{"num_hidden_layers": 8, "n_experts": 16, "experts_per_token": 1, "d_shared_expert": 0, "router_score": "softmax", "normalize_top_k": false, "routed_scale": 6.06, "norm_eps": 1e-06, "tie_word_embeddings": false, "train_tokens": 539100000, "max_steps": 4114}
Below are experts of layer 5 (counted from 0) of a mixture-of-experts language model. Rows are named router (the router's row for the expert), down (a neuron's output weights, with its number) and show model dimensions 0-191. Each number is 128 + 24 x the weight over its row's rms, rounded and kept within 0 to 255. Numbers have three digits each.
Before each expert's rows: a language model's description of what the expert responds to. This comes from a sample of Wikipedia text that the model never trained on.

# expert 9
Description: Articles a, an, the and descriptive words after was or is in biographies, such as known, located, decorated, influential.
router:173133115122136117159109096147151116163107137091091156095150130145148152155109111170077137146118065128099133105124187140154122089141139127110087151181140145144114131120115107186167124153162122119124106120122168147157131144142120129131149153184131136166078156136155126165095125079106128113129087131170113112108119094139149139146132145115145141167104121135096072102153118090131148132078118127112113144125146134151126140094122093094154136132127126112160126154106101123106089105158119151149153123155106128108158105115108131122140138140130149161118144124096152164164126140095133132
down0:176134129141151101175098137185116137135105144136161094119144101135148148155153153109134140148113168090091122129152118103100106100116162112105095125131129124115149093129138112155123083142100116178129127098113137117088147162116149118141138150109131108150155148132122147118122082131081121157129135142143107164152116097127138142117167129187116088124104131125147132161150141110156088137107155110119154139152100087134134126145136117087170112101114149176157150154152127109131176124147086119095101138066158102125121123074126133105138099101113098119126072154105152128103114112097129120
down1:144130118127130122110162172128093131122101133183129158089119067126132141147107105127154107135103119151126160174099135130110154163149111110090189133129096112139137120131136148130108119128097141123113137138098123142138106085139148079104122154130159105162151119116163110105172057138140141133168125090141099100123151165126131126157116100160096097125091179155166156120157164152107117126180152113123109114111123143105100138118100130107112112149118131173114105150108102120094089137165171114126147138139156136114157129117108139136072152093109123151124125157089141124126101156153136121
down2:159177117133132113157131144133122140099118109147169168153127144123107125144125159177110166104137135104080091173133149156109148111137111122125135109169147173139150137150114181147095108172157158141104137126132137136144125115111156125135149135150176163129143161136104153162170117141116113191110138190132139182141129072124131119140162121145123132161087094188103125138143143105121109092118131124136118128115112126126122129116122103107150136093117124104097129157104118174103132145098091142113149114109166142152139122096128142107130149129125122112106164148137160087139191169146126132
down3:119121103118122111181156169146128111155104110161144157137136093122100111127134136166145124132130136150182125137106140129121141135142087129101110116110091133139087135118108164162125127117099085173088126124105147131168098155171155116112135151096099125182087105100132165103149162118128141167070125138129125193113153098092155152140143122094158095156126133145090135127095131148088118103108136170129133141127150123123125155096131127112110148114152154152109128121147115134103126197129143126090147142109122157144139095159123157151169148123100135089103107118099144123115110123113176155
down4:137141186106091152142171170136097090107147145131148144097105114123139131101134126151094100121119142144027067105118087125108149150156135154116152107122105140145137127086112113115113139143150102136119101108132136126130149104169125113099119088132126136107140164160096154124104160108172137154161083112110128159116149087129154104124085140136130118075129154114139160132103128109114149128130156114140109097173160105151135169121092140114139101155126149137110140143113145132159126119141145101146121095089134139151156088131172176118129128110162131130119145142104105139126116160110088122
down5:147181122131150082189107145097162172135088123086100130142151115127167128129118140112150146143112166133094105125116127112131106088126216103152110119138096127096117134108104158093106119125152134120091149163129118175107129103182094089139148134131103169129109137130151153119120112111115145116085128166104132096132119108147156142109110095144097113143112149124125084167127143120107107088118126172138105142158134166138121124132111123101133104117163183141133134130141111099143141116123151138111107124151111155142104092098118161169093112124139112145149080141103159111149109100123123146
down6:152122130132144168150112121146167133109147095146144098108117161140119097068149135141137154150164131129121140126127092158171132132107145114133091119115107111148093169152082083084138112161143087133113111121139131142162129136113110126138142116138107135182113113109111137181131085113165114132146128092126110126130151144102118118108139137119142135138076159131149120141147138109169134089075097138155128119121126180142118130184151145115158139172106149168089104160138122133086129125129118117163087135093135119152132088098160147167116145083154125123165143162149148171099154151125119096
down7:107134143134109076102148195148155157121157139157135136118130121133112117126122106086135110129157188111127115099147119128177152152139215122094111090178126157084150131140116151130125123119078141124146143103156118088138133155123143129106114099139123106110107141133131129131124117147163141095131139121135140149102115101120124106162147099152151108138100142109126138148127107071087122102128146145117133090106078148137112118161107116129141114165174124156134175139102094161100155105150106151132093081123136125147112135130121191124117149151087124140137119153125128090126127125183128156
down8:142110139078117139094126128147103095119145134123167113121101148139112120107082171106134152171119089128144167124133124162111143140167073100122131146085148170141140137174127179115124152123107134117122114137120156090128109130136111148116107182141118130133098116133153140126147169116175111114150172113132117129148095085137138116132128133136126116128144104126080144107122139142164135144138147127112154125179116119135123127155091118080153138151136127142144152146127122125071111122108081124126086204135123128135186158113123111111124182089113120183127108143130175106140127170121161134
down9:145153079166157108145096142107144151148147103131144115111117165128144151133119139118126121098109169164070140118169138129156143137140154075138186135143146122136111136132140179116152123143096118093160104108126135119151123131132139118145110128138099148100171119130101127090153144142111136125129105118141150119158116123115108080106150117142126090136113122138148093141120156121158140137092132128076098126124108115105151143089109116087143092126101165185096109175155114140124141138108111145097116093136082121134135138067120181084170132109119183166145080116118122118138133166106129110
down10:146167106121123162109139083164073126077120117106104122116139144122153127073103125134116141143143139107114127124091136133118106130074079107151115139150173129142155143105122121147121119167182108137124167121129148129101098123130101147166150090183123138122159146138177124166107137111135126139120122117177107149078140173123158138132136134131112103115072125100108085093131134135116115112115138108108125101133134108140125129130109110094173138102107121167137129158138118110109107135131134112114126056096102151128144150136095136151149116136123113188092145115160121093120120071105149100
down11:113126098129111117127149116174119150118097118117119135124156106084090132142082140119153131131136111129126082135163153177153152130146138090158100165156132142115095134123121144086183114146146104140141164161109148188142132120115132082126120125137153124106149140149138122140109085117132112133119118147126105120161126121134112141141138144088116108153094226127119115139195106094124152143127115170137158127140097096139152116152110156132120165143136095109119155087146104119127138094124156151114098131123115134141135146060113138116093146160139151115113137099160065108103113114099143137
down12:158161109149102104162122145109130111125174136155125140117092169081131118131125139121070138110133093153084130142139125169082107150105144149081123154117063143134097133095080148122096131128126136151134132082110127122133169129106109138134131104136131105099107136117108179104129114178134103148126104148156128114141141123120111170120104103107112137114153090122131130140138136167140115113098162147165136129096128110129143131136157174168105101150102124124084126140131187102118076112172123119146135149123125150123192136101114178090121166128121139152171099104123117109103120120134123110
down13:143139110119116115142120097133157134155135157165117120147152152136141091151108139182120132120107150155091177094125114106087164133104142089112101122116123105084117135128156117109093137097113145093106125126130122149098161171093118149100132124129175105117131072127117163111133114125179165153109143113140135100114106134132126124188103101133148157122167185166112103118175100092141142118109134126146155110124097145144095131102118124154112117140128103129133169105146149154116141100129125127142092138113158107134086102104108064140132160109085118137178125134125126137131146157184150156
down14:100115117128142166130153140103125122122172097112141114120133170172101110145143123120102127114104130078132149106139115084103099133135137128137129147114081107156119129148182113087143106102155125115100167166143085071138143068050113113137120113123099123096098171118120123090102130089117108127155139137145162082118090108103148154101139165113135122147133087124097107138127174111156119140138119127134107144156129106113102111167131129161123078117123152136115115138119138184146176109130129115143144133140168113125126167143173126134116156133088093105138109143147151131128124090117110150
down15:136122114123127100116097067104142149118098167108142150146124164112161129140164127131135157180135114143166124135118149147131154124097065201151147125122128116168105097100142119106150130132147142151100150140116132102143132137108098086117102143121126116102177149109149124128125152141108112135085135134151130094137077146106163102098098117110156105118109126103147167088122087114141111075147106062104119083097109121144116098163117148136123147132089080120094087142107103150104125126163132121149140135124152122124099146091131127144102091118138108129094140155125099113152115091112145112
down16:114080135139116136112106122138076119090148159138107115145132146122151136107082145154134132106145103137136077136133191153112136111124044190146139102088169119144118132122133091176096115147119131106135115126128122117084110121114151124135094141148140129099155139140166110105101134140057145122128117165135143060143113130131175133166180147116100153119124101134105095122096146159130105129159152130140174136136113146086108121151151140136119136091139121121152107138147138122167110120170164123146121140123126159103112088132147119127138089111133109112154156092117107134113152117150122106
down17:145154091089141124140147186111116121124094139113138086137099119170096160110110133139086114108109162143132138159139122115150102152126106146166143183121066125149092100110151107178088188095140157153148123124153100145145117166122100133118127149112093163106146135157124154127139121147143102184108152123105125117137136162142093112167131150127112100153073151108116155110134122161134137111146154135123156128154099138094103131120130136134072150095161166129140155098120131140100098148078147136128104096151130132108148160154126158134125124165140113119146164146119136145119089102130143116
down18:145142141138167126168125130143134140131149135131145137120139120135084159108116121160144111103076123163199122120133109078122155161181092102112172113096132151109081145118128132178110138082108110137113134138150133146127155126102115150135158099124110116160108064152156163088143132152133124102144129116140075125139075136155129113133123105115131134120120136132124147147140188120107119117102141092146125182102174130166141102103171150138102122143130141108129143161139127103130099151138107072157120155093121078103097097153150103128108165118127121136124123117092123113165148127123118144
down19:129103092140157125141168129104106127142083153107146141135133160101106144144138163088122100105132110096134082104149122101112120121073122157115105167105131113161089151100116093110120089145139132125118126122147122133112106143126135145146161094150124138123127111159121134128142137116153084166145113126172157090097137137155081120145153136166186152126181124106135129141099100082137086154147143102128138207136137134176088130103113117134123132137117152111157173094142164130083126120093142125124109144159165104152120105146104092161148123139148117157130131117141111173116127087126119155
down20:100114124151116134092108086142184124121135127130164123174108127111161126137144115158129133133131124137080177165153129127108079118103062135158132092093139100114095133120134135106116142151137153155115151073146149113164136098135121118164107079196123148146130143155102151131138106131120153144137115105117134159126144145122115108124105104083092131143087123114125140131159124122111169167131172070132146135131102136097083153094124088146132143114088133126109100119143128130121140067128085118111133148109114110109115115109104111132139119107148104127174114128071101115134109106137104171
down21:120103114119122118101099103121118103142114144110156160164116092115138136100158104148149187158141096129070166160132094134126115129121156149126163112134150111144102119148095053091141129161123143183140148164139106151117138123131121106134112115154198097142159130106116102099122100135074153117166130142132146113173131141146108129111135119141125128152101095109136143125132136161133145138154102125147087117158134109133130119159079108123164141112107132148137112161141141174111126094116104200131093107121129129121093121096137101146144136053101129116135112146137128140155150156109133144
down22:131164112122148112121138078128085145096163133150175125104124115152100139110127129153144108147083127118175132139140152117122120135142169100121140138119126117047118154133128148159114149139154136168113162162144139152163087141162119099150097166144168099102146114126106107081149135161067131095137138110117141116144136183141137145110111182145141111103105105140111138153129113089122115103152120117125149103077133143098112117118140138138138157158118061145158133167117170130151118134124116106094132111097109085156100146120105142140141107120195136098116129139126152110139123126104109120

# expert 4
Description: Commas, conjunctions and prepositions that join clauses or phrases in prose, such as ", where", while, including, and, in.
router:086121166130123144138121094124118087141068139116185181114160129090137090086099115133122154160098162144142135112101161090113122133125146145175153116089156146111099120115128119129144142069099104105137125124100103105129134112109116096132162105084128163172140124099163135171116140099187145126137157135144112137122121137161161163139155132128100111142165160133144142121146099126141131108118174080117152121130132119137122133129108118147102108140132118131134105121120127107150117169148133093143106155115083146104154167115146155184098129147105126118094168141130143143115145084094145159
down0:155128120130124149130082180113134085096087136111111162139159125127112135114150141130156117092155136165154166139125154108125140114120140121137116092135124122106153114198118176156107099140100105141138118117114136122096181101099098107149152117123115144105134151122134111165146117171144138137120087114120117103153163137106174117082147118104106126155149167147138080129137150114130115161141143130145103075164167108107152121080114179092169142151154131158137142147105111129138104112123187123129123152142142144111160177120113161113116145126168147119148106105113081106083113135122125130
down1:117147119110126133108121140087142131104136074105107099147171163127136154142108131120150116156154118143113139138145110147091157135104205126100112139138153121131106164125133084143138165130132065105135109130114158163132133168113113115115112102118106141135136131156162131127156121097134111134146146131105147073121115142059126096090092109144106127106178125165175105084104110128121094117093129162113140175168164132094120162147135091123074128147125106108133090103114115134145112147135113130126159123113129139106164142120118123143158111108165094139157160080139159155108150119114106137
down2:119065118103132124138181131160157127110143147088147092122183112118148126176119110092126117126094107099098123118104148157162118143138078145139104116126110104164087126127097161133169141112145152151117162125088104114138146172116114150154121144123104097155101133147132118091116117158153134105115134201117118157145147105146087132117158137154139103144128132168132110136103089148107150142139155115138170128111120129161143148080166145152107089114154139106146134142165111104103123118143106122120120102160121172191159131098117121100114124124139116154138165122111117140163152106154120169
down3:113098153136151138143100101119112145121113123107139115084125166115097123136152124101158147131148092117056114086103097129126125129172176096110102115092119118179111138149125198141130121112155162093153112119158106112084099137109120082113129098130134141133133134146141088126149144163092107108179157135150133139137124135148161135130103116128104126113127144100132128118122094098174153128174144133146126148114159108116109096146118136115141119156102094131113126148145087115105130147126114140139148095144122085189103112113101145142138153121116121113127163107069180125161096126133140186
down4:169114124140158119076143095148122087131111138142100124122128107089131160108108106129111072085141130133149128156110131135155107152136056083171134165095148146124126098105125081182112138107167144116125097119122146135126143151137116105125104175133102134145149114140156060143087112101110163134098128192104150132113157126128158127122093120148138124140156125125135095101130101080162118150169150131127156137141150150087149137132143078119107166114101111124149094172119097127127126151131135125129097142100150112122132136128107100128082124099135101107090157132124149147135117130102130147
down5:134147100115118123132128102147137097103128076103112105099144116132143141132157116105161131187135101151138141107152130166138115115158119119164133143181093143136123160098106159133092054118172157121147124144160165099117131169139191109120113135115124115133157078094111159096091136125143109105166117129112138137097097093115097122179152118129159173129119088138096154118095126147142135112116121128147121148154131147166148062107135138083092117123123130121136145139149146129140119111127101202149144146164124114106114122134118120092106157141118142116125134161142149109122118141140119171
down6:128104116098154126139115128109168122111133140114175153146159127109148144178115142124166130099150128110162126135103087119139152164123087166115150092142126131090110123142127115086130112155100096178080124158133118109151126147118115158136111132084145091094141132140099121142126165099149132116136144092157164125149113144133190132140154118165132123176119153116150127138122100150135107124090124101147108122123120141083106130184145143144105139089135121177114093120121141156142102162131084092115095162110080145104108141143139132144095129068115126081151146104150115152169139140148158109
down7:120149107147110124104088144158138128146118108145131130154159108100135140109093113115100141130161121171123115126102082115127151138114148139120141110117145097064143108154153116147115163142147098109104146125111114144134156139113152156147120103093126113157149157121177153162128143140116096082113149153100129077125107102137134135187165113140135097082142116137122135159124111125069168133134107123122116103142139143122144151119104069137113149121134129116159098111143106120132150098080080129119098118143086098160128117107119118094134087188106073173154147114152134138141151141108140188
down8:064143139118141148121187162135119106138101134116128149147134114117156119150145124111130137139131115083130140120124117134135129127129131134165125140150104141148135115130077160147131100129091137138117143129143114118132098120144146150104123092113151150136144128105121153088136162132149121135067120105157162171151152160124126105134120153157123123169137082157114155116166080078086120105098131098121122122112111099128131146131160123140146143100107089128124079066146150168102073106124116130097156159111129095194130175147179128072149116110124172115151136123110107155112131146165134139
down9:122171120127149157110133141132160067108124220093141102083146122152136092082126125169142180122118140128175134114116106117114137154138122128138106113092138143132135139128104107121127090155121136144059103184125101134162155138074147097084142117135094111136088154135141146084110136082129133168116121143109116132113152120114166120139168084137103146104113135147145128096111114169139115118145160156137133099141136144123120105166128084113101150149108131152164097115169102129144086111116157148107157138122144124132123115129143117148150100092108115159155139127113141099118132140132118126
down10:155142109090126141108142089160115154146152106140161075125173078130113161143112151125141180167106139184151149155157129135150161156187118120156140114131145105127086151126109109102132170139138145138097144132118136133131150095107108108143126125138160154125153150115151106120114124140116131066162082112127152132154131090101123164119128126140133069126119115139131146089149115137100163118144135126117129127117156130113149117135140152127132145104117123148139094138127197115139101100098101137151133171126085170150154147124137086124108124091121085134177128101142084149147125113159119083
down11:101125115167106129169150161131122153124130114125119109121137124160168138123097120090143133137139126105164113148146110121118109116092108090098178097135126162148084176164144161129126168167088143121145111160127126114153138117166106088106135133100130176110130148173135123122118138107113125130093145126138094164159143092135154110128132152159122098156109121121136157123153147152087164129041113126136128132133144148115129131111117106127116093156131130099115117149108162137121117149135103180154162143152101113198108150094120160185125133121179133145120143141111149159154125130085111132
down12:122122106149154150150167076091105127145107149163151128134124127126135092154157116132102131152143115112154136149115129132125148142073088113131127147135140136151134146146163137128153143118148139132149134142092149102117097122170119076105130125137108078147161110144127125117143181147169087102086158138158141135122106151100123136160079130094127129125135123127084119125187119098160111134094112148101114134096174089127113090120089160170105115088162124140174085105138118138082114118131126098154099150125147095126180156143115148100129109137130090145140129169166119169155132127153139139
down13:143085124136156126139117108157141085163113150133121130082138155108105098137173144136126148138122167103116129144115154127142143111115095140099095152152139171123139106157089126140138131123097157143154103159137144119169148153146174114160143156103122170107129162098142125142142105142080145161109136172123156147117109139092096145164163127115097141143150110152091140119079086117121122138149111101157113103136145132136163133100106078092113172119137084130157162112170156161091127119130126121118150158126092121145125188111148123150140126130134125160138087133150150131082126089077138106
down14:071161144166139164084214124099172101115109124128127134121095109159114124148126158106092115092086158105163114060109129100128150124119137158154139129131143098162127144125126102122123136143105112161111109136119130129146120143130167093176157128091074115102136117124099153085129116130153156117143141122094124093064127126120155163163125120119130145111125098124134080136103120176116107135126102132131142124111141106091128109134162168114140134137136106163147175107127125121142127128124116125133128108074126118111163129169127123110135177110138114130125167093162102092105121135141114127
down15:134140122105145144156108119095161116133171163087131153089089085132131128107099096129150103124090119100083127131123118085142124071102109074123125118145166131114098157161099126096095115124135104105119141139109142111154151140120116135116158133121151157144131115115117119143108157132143108094115064127113175099154162105110088149147129133103101102142130162145113123132134196109128103113125145147141147143125109145094126171093084119114164092114121141093118141130145201123125116148135143134171124083112122146128120138146138173139168133123116165133132139153150143165121182101127133160
down16:193116131129103127109095169132150102129126147120151110105110132123086147114121132133101099116141113106115114149120131157134115130097040118172107121117163131114116121174140151141124137142117107141145162089117174165165108107113145134118101120107128104087144178098087120088168156121132142101111115118116133116125121103109175110118161120141143160100159132139152107095107088131131087135149117169130107142165179128087131093104149148108138093129138170127157117146128114136115151140170132104109145148130133130118074122124156095111121153135178075112114142103111140116132164118140170120
down17:133135089096141093125122103117144105160100187128120083130153121119139124159103108122141101105072114126164092120149138142105164126103061130158147152154131135115129137124191094174104105131156128112128117155129144143135100137121130159096122183112109153067109113125100171162133136185145133131116093157086110133110095137133100119137154142125120098122107146128142105141130140180090127092118134133134133161140140116154146136135121166060122124108095158122096134129122088106135151131140122098093130101103120111139136133080142144165159144152154132145148158111129154105137088125117142124
down18:171125155150136103160140154147101166180175116121085076135122113158151082147116124095141107128163117165102166139126124139141123128076127136110118124102156115099139082122119111128124179106105139182116158147099083102123123139147109124090099150115082132147136136130120135182140131132131128134143132157136132160166132087101162133074114132129128120089138145155149116113117130129141172121151109112101106170116111142122141122091100146115165134141153188139146130102111115124154097099114151120135104094118125174115169097113081130154144131147138110107108096121137125088101119092110112128
down19:134100126124101157169144143104128107132137160139112125120140090126151101128114087124169124114132159126131119109097107149132108145114120088124138102109104143137102114115155108119153128119157095136131107093149101094102161110105130114132114107110080177109119110115127172107104126121154087170117164150132131157068136111132120112097164129161145163135075118145138122142121131113118123135112184091131148179118142140134133075097106130078130128109087142077091072111120150117111137137152095155100151176118144132134130079192129092141124112112104120102125098125119143162128108124139112180
down20:131134132165121115119146127104109117099111141119098101147112185125131127192145132149130117152165181163081144159147123136130144169155152104138111129142103158115117119101163137150122152133135097120140126111146096100153159116119170094134125107091118141110114124144154147141153142095158120132109078105113117139132141105163094087135134098136177164177154112107125123132143109092104126153129131114146155133138126156104150115112121117139145177116121128104127105136093151110076137145096164113154045137140102098122152118110130098150124137074120101095143187171125125153133144161145135105
down21:116100098148131126080107103167092146147118134162124126160138097142131096134123135128172118159135077149157147107135106113130146155166255142081102165135084110077111158126132131108117118122109120132153146145151104142144121094142118147129130097089127103128141156108115164122166124096163108127144121160129124143105131073136084133127102133101125119099126158127125103082112134149129118117122115124121136107140123103133129137099091124165117115069113158147152130139133133114121127130151140080117140130094102138138134147161114097140127116099106131121137109141124134100136092124161165145
down22:113128178137082137153156147124151138123122127133169112161110104111091094130121160127119124162127097186155119149130138154105085141133151163115117114135109116108140096124117180118070100112083160179127099114166138173126145160122150157116125094108112081149128150097100128127132142144138146151125137139141118114093136103142167162113128131135110177125129152106146107084108068166090077124146135095142123086115127132133101130129143128091157106114139145133131116184143139107110125138094162109064117184140115128118090118129137108147117137135140107137094144128133128115111110114128133169

# expert 5
Description: Final pieces of names and words, such as Vi-dal, Mon-et, Llo-yd, plus topic adjectives like social, nuclear, medical, financial.
router:125088148084093129179132145133139143117108182162098106116115122132152126132141095130103095072113104087090131110134099170158154125117161153075103137181144133113124129096121159158158131140170111103122105135137139147133153138109146162135125142157097140127110112110124142141119106156100170135118088103144155127164123079131118169143124106131110156119129124161091137120125140118123122111124109133121144156079108106145100165144152116100155135130122152132099104151114151097141124112134095123139116111114082136151135159119183103143093154045138121133114153135113118125161149161155179136
down0:127166163116110154131136098164123120130140127139160125163168113100102107161128141075127127103132139167134142163119115129171141129131076117129145114100162161107149116148102150108135130118121141093138149123133120118089129131113080120114142130135109128094145166085134133095154108156127112119171133153108135128150091141127152142071119120124096100126118151110112136086130128122128130131091104062127132114137133082140118055096115100115120108154099105058139105110144154100127153173131105142131078102088102135114123164125156117108168094113144133123138170120106110132095130104169159100
down1:107135119081096139158127147138161131128123119167140117123059133129137172138164120143117130113101124127142143124126132149150096159136130150102138145082141096090110111089159103128146150137147140135140166148129130132103130134177157129128145108114121154133142141121140129104127130169130172120129115108144138088147127154134113106103151158103102144096157153133139148120124162139169089136109112118108123189132119118101137167147089166115169125115137129133090069147141135060120098117119106063098088116122120131069102120135162155093142096121106122107127103057125163135137123138164111121
down2:126094115121155111138174162133177171103164137153137133123141126114139155180068141115144088158098142141147126090130104094122118169136126138143125138126116157095125140141143118131121150101132127141130136161168130133088113151093128145131165135119138142160125143115139117117133154133132133119142145168103110115118078121148109087177116096141126106138092128111090067134124143131134087142121134127110169166145175152109131107171121104124151161117139181127159148154128113116124141155117088116118176138116069193080110145131143136173121118110131115123115174167127108166129131126124110158
down3:128125154035039148142137109146135128102109147165133123167126137102124137143140121074119124085113157119112121129114123145142116138098136177144122125119085100126134133125133131128127156137138124100120136105125122072140130149089117108150145130128141141121140126117116091093113152172128161149108138107126128142143109151130157105148129111111129124107105097116124201136148126138124084114143145113155153123093121118151108159148126120155175137118099144124157115147148139095126114164196112113130135125158138122113154134092168124167157189138103103129130174175091101109120165137143134112
down4:092084112112105129087114114156097157121114081165148154143142110119114161123122083142120140122116121133100125121139130138085147123152226107166131133112160130157145138123132122132089140132153142124151159113146172123113125101111166135117138135137144060145124146170185128108146126115169123114143116143110135071100055126152138116143097109106147116106107124121166175147142120114115111138124094132126098095133157109119131156118134145109092142152128124128130101123138098106125106143144171128112137110127178126110171106146148095124139121178122142104117146074135148131144112098102136099
down5:134126129192122135163152112091115109164061152124111126166114186126083120123141119148105123113150098127081148166139122120107088138098067144137128142121135123098084129132167117108114123159137073110132124147121128116153107146163107123102143159133156117116155127150154124104138136146122139125141106124108170136117152140100140118134092108144157130076087133129072113108129122103164132146136123129126108116113136089142106148161107136186133140150119132130149092133119109104107111122117134137131104117138168158112141145077155133133141140149150133142090147161160107131115144163126115036
down6:137128120166131115141071132160164101135128151142120143136079156122132113099171187112100103164132119112149141103133137148165119142156094151118177098146133131121126151176070066108135175145125131133133130148096127142116172130161141113114117129140113159117079144115096145174143139161107100129135137164155140131122130158058144093127141166121151150174134140132211138127159165151114111105144097157118099136101150162111124105127146098092100115130102140110096135111141132136098137127135153118110089121095112146141142137134139135095086128114132140125092139128119143141147118144121132133
down7:122164127110163138138142072144156079127123107169104107116126143112112099144091147135073101119078092147122149114099106127131112136148183162161136054101126110121121164110115127121126140130130170156143123133138142117105169128100129126135158183131100156112107131132149099133122142195090137128123162075162161150121134167134128174120154111121135130182130122114132126183131139129154104138134133107118128105115133115130140149148123127122119147113140085113093135132115110101135175122093159086139115122104117132148131145132097122106109158082103126133114123148144140108121159086077110157
down8:129110113158117075140119143141120089145179106167133154114112096094170098123101118110107084138128165142117154103158106114167162126136103133163127171133100122098128112128155123138082140175126135126103151105091104145185104103164135158116135130138129134121178124133131149129135154083146121109117142109115145110118102179122082113133077109173129151128142154103121087146091132106149136117140114143080142130151111146112113105146086117118118150114119110152149184092144121082168121131097117141110125147136142113115159148144101165110138092122126179096118118170127127121108132169112127105
down9:115144168117123139099161128120138107119157126098120126088147151139131160132147118125108109094155182142073135122085137114124188111131151143131110093067112172128061154141095128118154121129084117125123110148149149148160109161151111158133121125171145196094065119112149127115123144148140126132151096124126152094093133140125122130147142085123119126185088123129103141114113167123183153110130140123122112159149143111144141134095124081128130093124116112096155154125129127138132130154103111150092122121073138108179161129137159134076096144129142118133127131099125127127104150143134128126
down10:146099127196187132137156140079136103110136116125144139097127106165130139127139117150137125116136141124121152098165107141104128124111207123124125176144102120120148164111139139104098127114119113113137110178130147111115098083143145102132106173198173124147136112110122112115115162114173145155118129170123144139083099098086126167156109115136173153133090129146130174149145158078123146124131122164088111095142137123139114097164107138111123137138130118148134151108160144163136164138125151177148103128115150107114127098163119140136119117132081099141156128114123130118090106150141126111
down11:089177124091129141147101184144114094143161159075144126093137131128110147157115167179202126127132101149175106121124143106089137126161123131116133131126098128153145119103124179102137100138107098114114104169147135102129144112095138112094128143110112142123129142111128147120116145073162128136130123131183141154163111138147128124142160118105163108130152134133155109118113078165130099139093172128149109116116148147114154100113092143148111096127122086125121143131137114146084119111128108150144143163133108139126113157094155116136156136140164093189094166124122108133087167130111156128
down12:124181123144121100154160152136156151101134144092135111126114102109168157097073136093119098127102167137155132114121115138129109102131172109091118169179142103109112121122116152147139111116131086134109124129161110158114094083135091116131132073124124117123100099112152158143114085090129139136139082148127107087119143082125125137124143111133139106140146149099148117085101147071173124127165104120144106146142147145122174094186110119102175095147104107114121141115135130084079134102159128132129119103072137113148141131113126121125127115106100145146152115083110129156130158132103139141
down13:103103110139148119135098116101116089154108153148164118126103132080148109088136093115151107075125166158062132136103129094138148113133135153120138091139113140141096100092211117159108129106172153111126146133100122096158077129142144145135140162138146120127180143163071115125126163141127144128111130165153109152126143139109121121099162123162147129132155170122100143147131139144144135136117139087151171179153126190134088159145124099100164110140151110151148105114103137145121134099119138142147131113133098126145135103118109135124119174137095138131154136097128097125130160151111155137
down14:169134115145151112125154130151115106121129060155115100154137109115139119146154141143107121127112148115092121166127122100104120094194179138112124081118146155100143118180102169122086130121102134084082140094101142163126135097087144146183113139147129135134092103151105134102138108086156119137146098123131173146131126161105125106080139098155145138136100121139108151137171135119130132138118147144122118122154124152155124104139099179095135074155136151140155117150128080108124168143128110118152104129126112080106159123137103128120106081129121125148122092146088157089115125125139115106
down15:151087146120140107090081123110196102096130126106123110146112149109125149163131103165111089113124113136118084126135134116113150100113189115126126142153092122119119110158127135179101138108142107170127091102141160154168126121091105154148164110143122103099133131144140129128090097153138120138147139142139157066123101156135106180143102101120135108144072117162112119102121145142126135114131096161127102118125144093107138110160081164091143121144143110127106138094126140104102122129118143099110119145107102129116118160139161146070099089118151149076136166178118121146119099111131146120
down16:143087130203197120102140137083187113115095118108144147149141099137102127153128134149124109148136119154135117129136168163121121182137038106161136132132133147146137140127130130170086136151072137144148131145123096140146133110130158125113075097148170100104187134131122114118118129154129096122140139100105135133148137159132131091096156109119127154094140115118152126177093092110102148127118135159097125120155121141129118111128134075137190122121127122105116123093138133140098124113118119132090128113174150154143151136131127151130077123111127131149136121139152133124110116138106082130
down17:105090107121110160157115134141108142120093083127146157131129144143161100132116119133063119151124131144135119122084131104140161136141033146157108116087143128152125141113105146161140128124070149127133124093120127153086116118153124130091125135130120180134099129151150122117133119094130113162127135147099136097126138154117082127075110171130140164134123102136105091086155122076123131164161152105151120152084138131124109091151094112153132112106124118129136147174126148119143123113150118119093119141114162068134114133146109100118083135100125143090164163114112153116102130138104153166
down18:094120107092143140128092184098158141118159110138096113155149174126124095079105135123233140133135110124209152122133119057133120101116127096131125111104131142132110107152120150119131124106144153157149121096129117073123127140156105127169122110135137107133128091139116121106120136119106126138197125117145128108117112134155146089114112153103140103115114135102167159166103135141144141120163094108138129121137144088126131156125077147161133090083143163105123145123136095112118136131135120108127097137116095145132131119130120154140173141067113138111116104120129125136131117137161122141
down19:147169144100135122125125105119108147174139133068117130127114132139140122134180121137096080107125159148165116149129155164138085116164086156133096102118154172168125132143156149104146132123167097107113143165130080133154097154174085158125109135090127111136187112151141139136130109085162163155112118096117112143112126163128142151128116146144131107176127117124148135101147121126128127142127143131098105161100125125158145114166088152124122143087084120180117139166103130125136122117159158089137123167135131153109098136175125085175130152102117136127102135113097109143092111104128122139
down20:140119091130168145156151132144137129145133100138102129095125137100133156118170115112200130136127076113135103114138067112113128104145242068123147117146121143104122130114128110151094103108116120120174124116129113131149113135143114119135141138115138147096127171118106151118122097146133097131151104151123179126133079152138152145117141116103116121161181135130163088140108160112108113163101163180117131063134146118134160141138140141123146087132129140109153128164130133117130095102135140147117121144112192160107134110132150123174147137135107131156123143125116133138101115150145122153
down21:112073173147091166119090106122116109122123080146119126132119077122141132107134138132128152189129109096076167141108122140113115075128178123126132148101087139150116140156101098110071123085140150140158146102106149156110110136156145120137119147109132156138124149136130150130131158172101107119129152170118144136150136124124141155135139136116145128114143079152106146140159110101123092110143119132145119141113067141120148110110151083115132155159100136089166091142113114152153092117136176138102125128150149089134132121110146138111158117138144096119184116129136206118124111159141132112
down22:113173135143097133160137121129166176129114112102125132091084147132119105120129146090135123181127159164095111153129144133137133137124189059145168111133096107119099141156110106135113090135154114162110141169126098145132109121174107112139122135112161136096127179139134156070156096119133089125149094168140132118137157147168107145160135146143104096113186173144110117122135152122099104114129110109114090157128117138143119135099124117090121087158113168128120094131130131114143148142147142118073104136125140107152128093175079133151091124131115136161142120122113134098107134133109143123